Weights of a small mixture-of-experts language model, trained from scratch on English Wikipedia.
Size: width 512, 88.5M parameters.
Experts: 8 experts in each of 13 layers, 512 tanh GELU neurons an expert, 1 pick a token, a softmax router.
Training: a variant of Adam for the experts, 4682 steps.
Below are experts of layer 3 (counted from 0) of a mixture-of-experts language model. Rows are named router (the router's row for the expert), up (a neuron's input weights, with its number) and show model dimensions 0-127. Each number is 200 + 20 x the weight over its row's rms, rounded and kept within 0 to 999.
Before each expert's rows: "comes after" lists some tokens at least twice as common just before its tokens as in all text. This comes from a sample of Wikipedia text that the model never trained on. Tokens count by the router's weight.

# expert 1
comes after: " of", " in", " on", " at", " to", " for"
router,204,178,206,224,222,192,181,205,177,202,206,209,182,179,222,218,187,210,230,235,206,253,163,177,234,220,184,207,203,210,177,204,190,169,245,205,197,182,186,204,188,252,204,196,188,180,205,214,208,202,192,206,196,228,187,200,186,191,185,197,218,184,195,230,205,188,206,203,169,213,190,189,174,159,196,192,193,227,181,195,146,230,138,173,200,197,214,161,239,182,212,170,206,196,223,176,174,234,176,230,239,193,240,201,171,168,206,220,202,203,191,206,207,169,209,214,201,198,229,173,205,244,195,212,215,234,202,216
up0,204,207,164,228,205,206,196,207,203,206,197,250,172,228,223,221,176,190,196,217,177,223,201,178,211,206,206,201,181,222,220,194,212,198,195,212,187,196,211,185,199,205,184,218,202,200,166,174,198,188,189,206,197,182,198,259,192,163,189,219,185,173,197,221,215,197,238,183,209,178,222,203,182,211,212,175,195,182,208,171,236,213,188,217,200,200,200,178,172,231,214,223,228,173,210,226,213,209,185,279,186,185,184,193,156,209,220,204,200,174,190,230,228,185,165,205,218,191,203,156,187,176,212,191,169,204,202,215
up1,197,187,204,215,186,228,186,191,187,181,187,179,197,198,217,230,192,189,221,200,209,191,214,172,217,175,204,192,215,219,211,176,184,190,180,185,190,233,189,218,225,211,193,206,209,165,220,218,193,187,236,209,216,189,193,182,239,195,202,175,199,192,200,196,220,199,210,193,188,232,189,212,213,189,195,217,185,192,200,208,214,161,173,213,222,193,199,193,188,208,187,167,205,196,210,158,148,230,195,200,225,219,213,183,147,210,214,207,192,204,245,204,249,161,226,177,215,173,208,221,235,227,211,163,203,201,191,213
up2,207,173,209,229,209,179,230,208,228,202,186,212,189,185,161,213,162,183,212,185,206,180,197,199,212,195,224,195,213,202,233,229,209,203,201,220,219,176,200,177,190,237,220,179,190,191,239,205,229,196,185,176,191,201,208,178,189,202,198,167,226,178,192,213,194,194,192,202,226,226,197,203,204,181,181,203,183,189,204,211,186,211,206,217,207,192,187,200,200,174,162,184,192,182,195,196,224,189,191,194,183,228,200,255,208,212,203,224,144,190,199,213,222,201,210,164,198,168,199,212,229,217,225,183,146,210,180,188
up3,200,202,145,216,191,191,208,191,190,216,178,190,191,194,202,203,192,208,220,180,228,195,197,181,200,191,171,207,211,191,217,182,190,211,157,216,206,231,194,170,196,208,211,193,192,187,183,223,210,210,210,144,201,200,213,192,214,192,151,193,195,183,214,157,227,203,239,181,248,219,217,231,221,201,230,202,213,160,183,193,179,194,193,201,181,166,166,188,209,184,217,185,202,199,197,175,151,201,203,235,195,213,228,162,201,189,183,217,210,209,193,221,201,188,188,179,198,190,216,215,221,211,215,188,244,207,208,208
up4,205,221,202,194,210,160,167,206,210,250,234,204,185,198,186,235,203,193,223,172,203,196,221,170,204,196,181,182,211,195,248,197,190,198,203,218,180,190,159,183,193,194,239,197,197,217,190,232,196,211,210,208,232,190,152,208,227,193,195,166,199,200,201,232,200,204,225,192,230,209,189,197,154,220,179,172,237,195,188,192,203,246,229,192,194,205,204,179,214,192,197,203,219,194,214,185,197,225,185,227,250,240,232,232,180,225,210,191,227,211,193,202,190,194,183,179,197,214,241,179,181,251,213,171,212,217,207,210
up5,226,179,184,186,202,182,205,200,196,214,193,198,171,201,176,216,187,210,215,193,154,164,192,194,190,199,210,203,197,211,211,187,192,226,205,200,212,195,191,216,203,216,203,163,234,219,186,193,186,199,206,197,225,217,208,207,204,228,175,210,163,202,210,209,184,191,244,176,201,134,202,184,188,188,185,183,183,218,210,182,198,191,211,199,160,209,222,225,192,225,196,214,206,153,187,209,204,204,188,228,188,193,200,192,209,205,221,201,267,247,209,181,179,189,178,225,216,219,179,188,229,216,188,198,198,153,232,214
up6,202,205,175,248,211,172,181,202,182,198,205,207,214,220,227,192,193,175,219,207,220,160,242,217,210,222,220,178,182,214,201,167,182,214,165,180,192,248,226,198,217,227,161,170,220,200,222,173,211,193,219,182,152,216,193,200,184,200,166,202,198,175,211,176,202,214,220,165,165,192,193,195,196,195,181,211,201,203,194,226,220,201,152,216,210,222,179,186,222,181,176,192,196,207,197,185,192,219,194,255,203,195,230,219,247,205,176,222,211,227,202,235,193,187,199,196,231,223,189,193,173,214,189,212,209,201,189,230

# expert 2
comes after: " ", "–", ".", "201", "200", "199"
router,210,156,200,232,225,196,197,175,194,220,186,211,161,208,220,231,186,215,227,194,196,207,170,173,233,192,194,181,221,196,200,180,199,193,201,174,194,197,176,178,179,204,190,195,236,199,174,221,217,158,178,209,207,224,210,214,177,192,170,198,212,198,204,221,235,177,215,198,151,178,209,178,194,168,207,219,207,218,230,185,191,246,206,205,155,219,233,203,206,215,192,199,209,195,205,165,197,213,187,216,227,197,223,202,185,170,208,204,198,178,228,223,229,173,141,180,222,206,225,180,209,226,203,239,173,205,201,213
up0,193,169,189,217,223,158,198,187,175,198,167,210,184,208,189,210,217,167,206,187,186,229,196,192,191,194,216,192,171,168,196,206,200,198,209,195,150,218,190,153,197,220,216,193,169,222,208,233,203,187,185,198,176,207,199,198,233,196,185,190,204,211,233,221,180,172,261,177,216,195,209,186,198,197,162,222,224,197,217,187,217,187,189,219,205,219,186,198,170,150,201,207,207,232,209,195,181,227,167,210,228,229,187,207,193,213,221,256,163,201,216,201,185,198,180,206,194,201,206,188,216,206,213,184,198,206,177,229
up1,186,204,220,225,255,211,183,179,199,216,204,221,179,209,234,212,162,222,214,194,230,190,212,167,227,200,209,227,203,214,220,213,193,205,229,208,171,209,234,174,235,197,206,156,185,190,161,235,190,175,224,211,215,195,191,218,204,203,190,211,220,199,193,217,204,204,260,176,228,173,241,230,190,212,172,219,215,206,200,182,181,215,189,190,219,212,191,191,201,196,215,152,179,212,213,199,219,217,195,239,207,193,225,165,177,197,171,226,192,187,204,227,205,187,181,188,193,198,174,217,207,221,209,194,239,196,204,211
up2,214,228,139,237,263,210,184,183,181,206,179,225,182,207,211,190,190,234,219,197,173,200,223,191,185,210,167,188,234,167,202,197,157,194,221,202,211,208,188,164,223,213,218,200,177,190,177,211,239,191,217,202,202,222,196,216,229,226,166,215,192,184,183,227,197,173,224,205,208,188,180,205,201,189,205,205,235,203,206,178,195,200,198,208,198,200,212,201,172,210,212,179,209,204,212,187,207,224,215,207,216,204,190,177,194,188,197,210,197,165,192,208,252,173,191,204,194,212,205,168,198,211,199,184,198,223,201,212
up3,200,204,171,203,211,170,262,209,208,215,219,204,200,195,181,194,195,205,203,182,190,191,208,183,209,218,182,182,189,185,205,205,254,219,223,157,218,194,197,168,197,198,221,204,228,224,209,166,210,183,239,210,207,176,196,211,174,200,189,208,205,198,190,226,177,200,211,212,177,163,260,207,253,173,179,190,195,202,161,208,162,193,198,206,198,185,193,190,207,199,201,232,210,217,191,208,177,222,200,194,186,214,237,219,209,200,204,223,203,158,199,196,211,149,198,206,201,182,203,201,178,199,198,210,167,186,187,173
up4,213,208,212,230,201,183,205,173,160,210,200,199,199,215,176,221,192,233,198,196,202,186,203,181,203,197,202,179,204,197,223,203,221,183,218,175,188,221,198,168,219,212,226,164,177,214,211,214,192,202,158,219,207,227,185,188,219,195,201,216,181,172,231,193,187,196,256,231,204,189,220,255,194,221,191,242,184,179,195,205,181,223,178,163,212,225,201,204,211,216,244,195,211,189,183,211,173,224,202,214,193,200,185,187,194,192,207,196,184,201,199,212,200,153,202,184,220,206,173,208,196,206,208,202,209,211,217,222
up5,148,228,184,181,209,167,185,203,228,180,222,211,181,181,234,193,194,224,191,191,190,201,223,163,224,222,250,184,224,206,190,213,211,190,190,243,202,162,148,231,205,196,202,187,181,188,186,192,198,198,202,219,225,216,218,200,216,189,168,197,192,184,186,201,222,191,234,179,195,172,221,233,182,187,206,184,192,213,207,200,215,201,223,216,242,198,201,186,204,218,201,161,208,231,208,203,165,216,217,228,208,188,226,189,184,171,172,207,235,224,218,176,199,175,217,176,189,192,166,191,202,195,241,179,202,164,246,220
up6,171,227,198,214,220,213,229,172,180,217,195,209,180,172,225,211,173,190,183,227,186,198,204,198,187,202,181,199,204,207,217,212,183,208,196,226,205,176,177,182,175,188,197,202,182,183,219,195,220,192,223,220,184,172,209,183,188,210,200,225,180,166,205,190,238,192,219,190,204,201,191,191,192,218,196,196,219,196,185,216,210,208,194,199,233,210,214,204,240,218,208,208,216,200,210,197,158,200,202,206,220,233,203,207,206,175,200,249,179,210,196,195,224,172,188,207,226,207,183,191,214,232,245,178,202,236,233,236

# expert 6
comes after: " the", " a", " The", " his", "'s", "The"
router,190,184,198,237,204,208,216,174,180,225,183,249,182,205,203,228,177,189,205,187,203,223,224,207,224,225,234,182,230,208,192,220,200,169,193,210,188,211,235,178,189,195,203,188,223,207,215,193,210,183,196,204,212,195,200,221,214,189,186,191,179,209,198,176,197,168,200,211,174,200,226,191,220,191,182,201,180,169,163,225,228,183,198,218,205,210,151,186,222,181,172,209,218,169,224,211,221,214,202,208,211,208,203,240,238,217,218,217,202,214,223,203,212,163,187,205,211,191,200,193,190,215,187,170,160,211,168,209
up0,242,180,185,155,214,191,195,201,209,176,177,221,193,221,187,191,192,173,187,198,189,192,172,213,220,188,210,194,211,177,232,186,173,213,210,192,205,223,228,222,203,203,211,153,194,181,208,255,185,178,202,213,208,149,184,222,205,211,233,186,197,206,216,172,195,190,185,176,192,137,198,163,199,217,245,210,198,227,188,217,217,192,200,181,174,198,212,185,172,204,233,183,184,191,151,199,186,159,206,221,219,212,217,190,229,200,227,208,186,184,200,213,224,193,204,203,208,182,202,202,161,200,227,229,189,221,212,189
up1,222,212,155,220,200,191,228,201,211,237,190,225,204,219,182,203,160,222,239,208,231,203,199,200,227,232,204,207,188,181,222,197,186,177,226,200,202,226,178,196,236,203,196,158,187,219,234,189,218,178,215,182,223,205,219,193,198,208,164,228,193,173,207,160,233,213,189,211,200,221,234,211,211,235,197,212,195,159,166,186,221,210,217,192,218,208,214,185,219,183,156,216,219,220,214,194,192,206,207,208,213,214,197,196,180,211,191,207,198,166,201,217,222,200,186,169,192,216,191,169,233,181,239,201,208,167,170,239
up2,207,165,209,199,187,179,190,211,189,224,187,173,181,174,188,222,203,185,226,177,196,163,203,195,225,244,218,227,210,183,204,175,188,193,224,216,202,154,212,207,232,213,221,209,229,205,236,208,218,202,169,219,166,196,226,192,164,211,225,193,184,193,200,183,223,182,207,218,194,244,203,207,205,195,167,191,203,184,196,221,181,214,188,170,201,200,198,164,201,224,201,170,180,214,187,202,198,228,197,219,212,213,250,216,204,173,195,197,185,194,191,204,229,239,159,182,185,190,206,184,195,227,229,198,197,173,194,246
up3,210,213,185,183,212,206,220,163,228,208,222,201,188,145,165,198,190,200,224,157,226,187,192,183,220,252,228,190,214,169,187,224,209,193,172,215,186,199,190,194,178,228,208,207,193,194,159,211,196,164,213,203,181,213,198,194,204,181,146,210,181,199,224,192,184,201,209,216,181,183,230,199,216,239,229,225,201,193,215,193,194,190,202,205,208,194,247,215,188,253,196,204,218,186,185,208,198,233,208,226,186,157,214,177,194,206,215,209,223,211,229,204,222,189,192,193,199,199,214,177,188,178,202,198,162,182,208,175
up4,202,203,186,163,227,167,219,174,236,210,216,207,214,212,215,220,208,199,197,213,229,192,183,189,223,213,228,197,174,221,163,199,202,199,217,203,186,199,205,212,222,214,188,190,200,212,188,235,209,201,236,192,198,186,195,233,152,212,210,187,229,168,207,217,188,206,236,204,173,190,209,213,169,206,199,200,175,193,215,181,190,204,191,203,223,204,218,226,198,168,207,218,206,203,200,218,189,202,189,223,184,172,200,224,230,215,191,193,165,192,189,247,181,219,212,191,160,193,185,204,212,220,168,188,224,183,222,209
up5,212,169,188,199,227,203,206,178,205,200,189,202,196,171,154,209,255,177,231,150,194,197,181,199,208,168,198,191,202,154,201,191,193,206,187,202,199,232,199,212,198,253,236,219,205,211,190,203,219,203,172,203,191,219,217,197,251,158,187,216,230,210,190,203,191,225,214,231,234,227,213,172,201,229,207,222,204,183,203,185,210,232,221,187,196,188,215,207,211,176,223,213,201,185,167,161,184,194,198,224,217,201,183,192,176,226,201,226,207,210,205,187,178,231,202,194,202,214,222,188,206,205,211,194,227,252,204,216
up6,189,227,198,234,208,239,168,185,204,216,181,203,182,174,189,195,217,212,228,232,194,234,209,194,219,191,180,195,180,194,230,223,181,190,200,208,176,227,178,184,202,215,186,226,173,203,193,218,227,202,199,230,189,235,175,169,200,209,202,193,190,223,217,220,202,243,219,265,202,224,213,228,204,215,213,234,222,195,226,199,218,196,193,200,186,183,222,184,200,160,180,183,210,191,206,208,195,210,167,206,189,192,219,213,191,225,171,203,169,220,187,218,198,214,213,204,188,207,238,197,178,229,227,166,219,195,199,191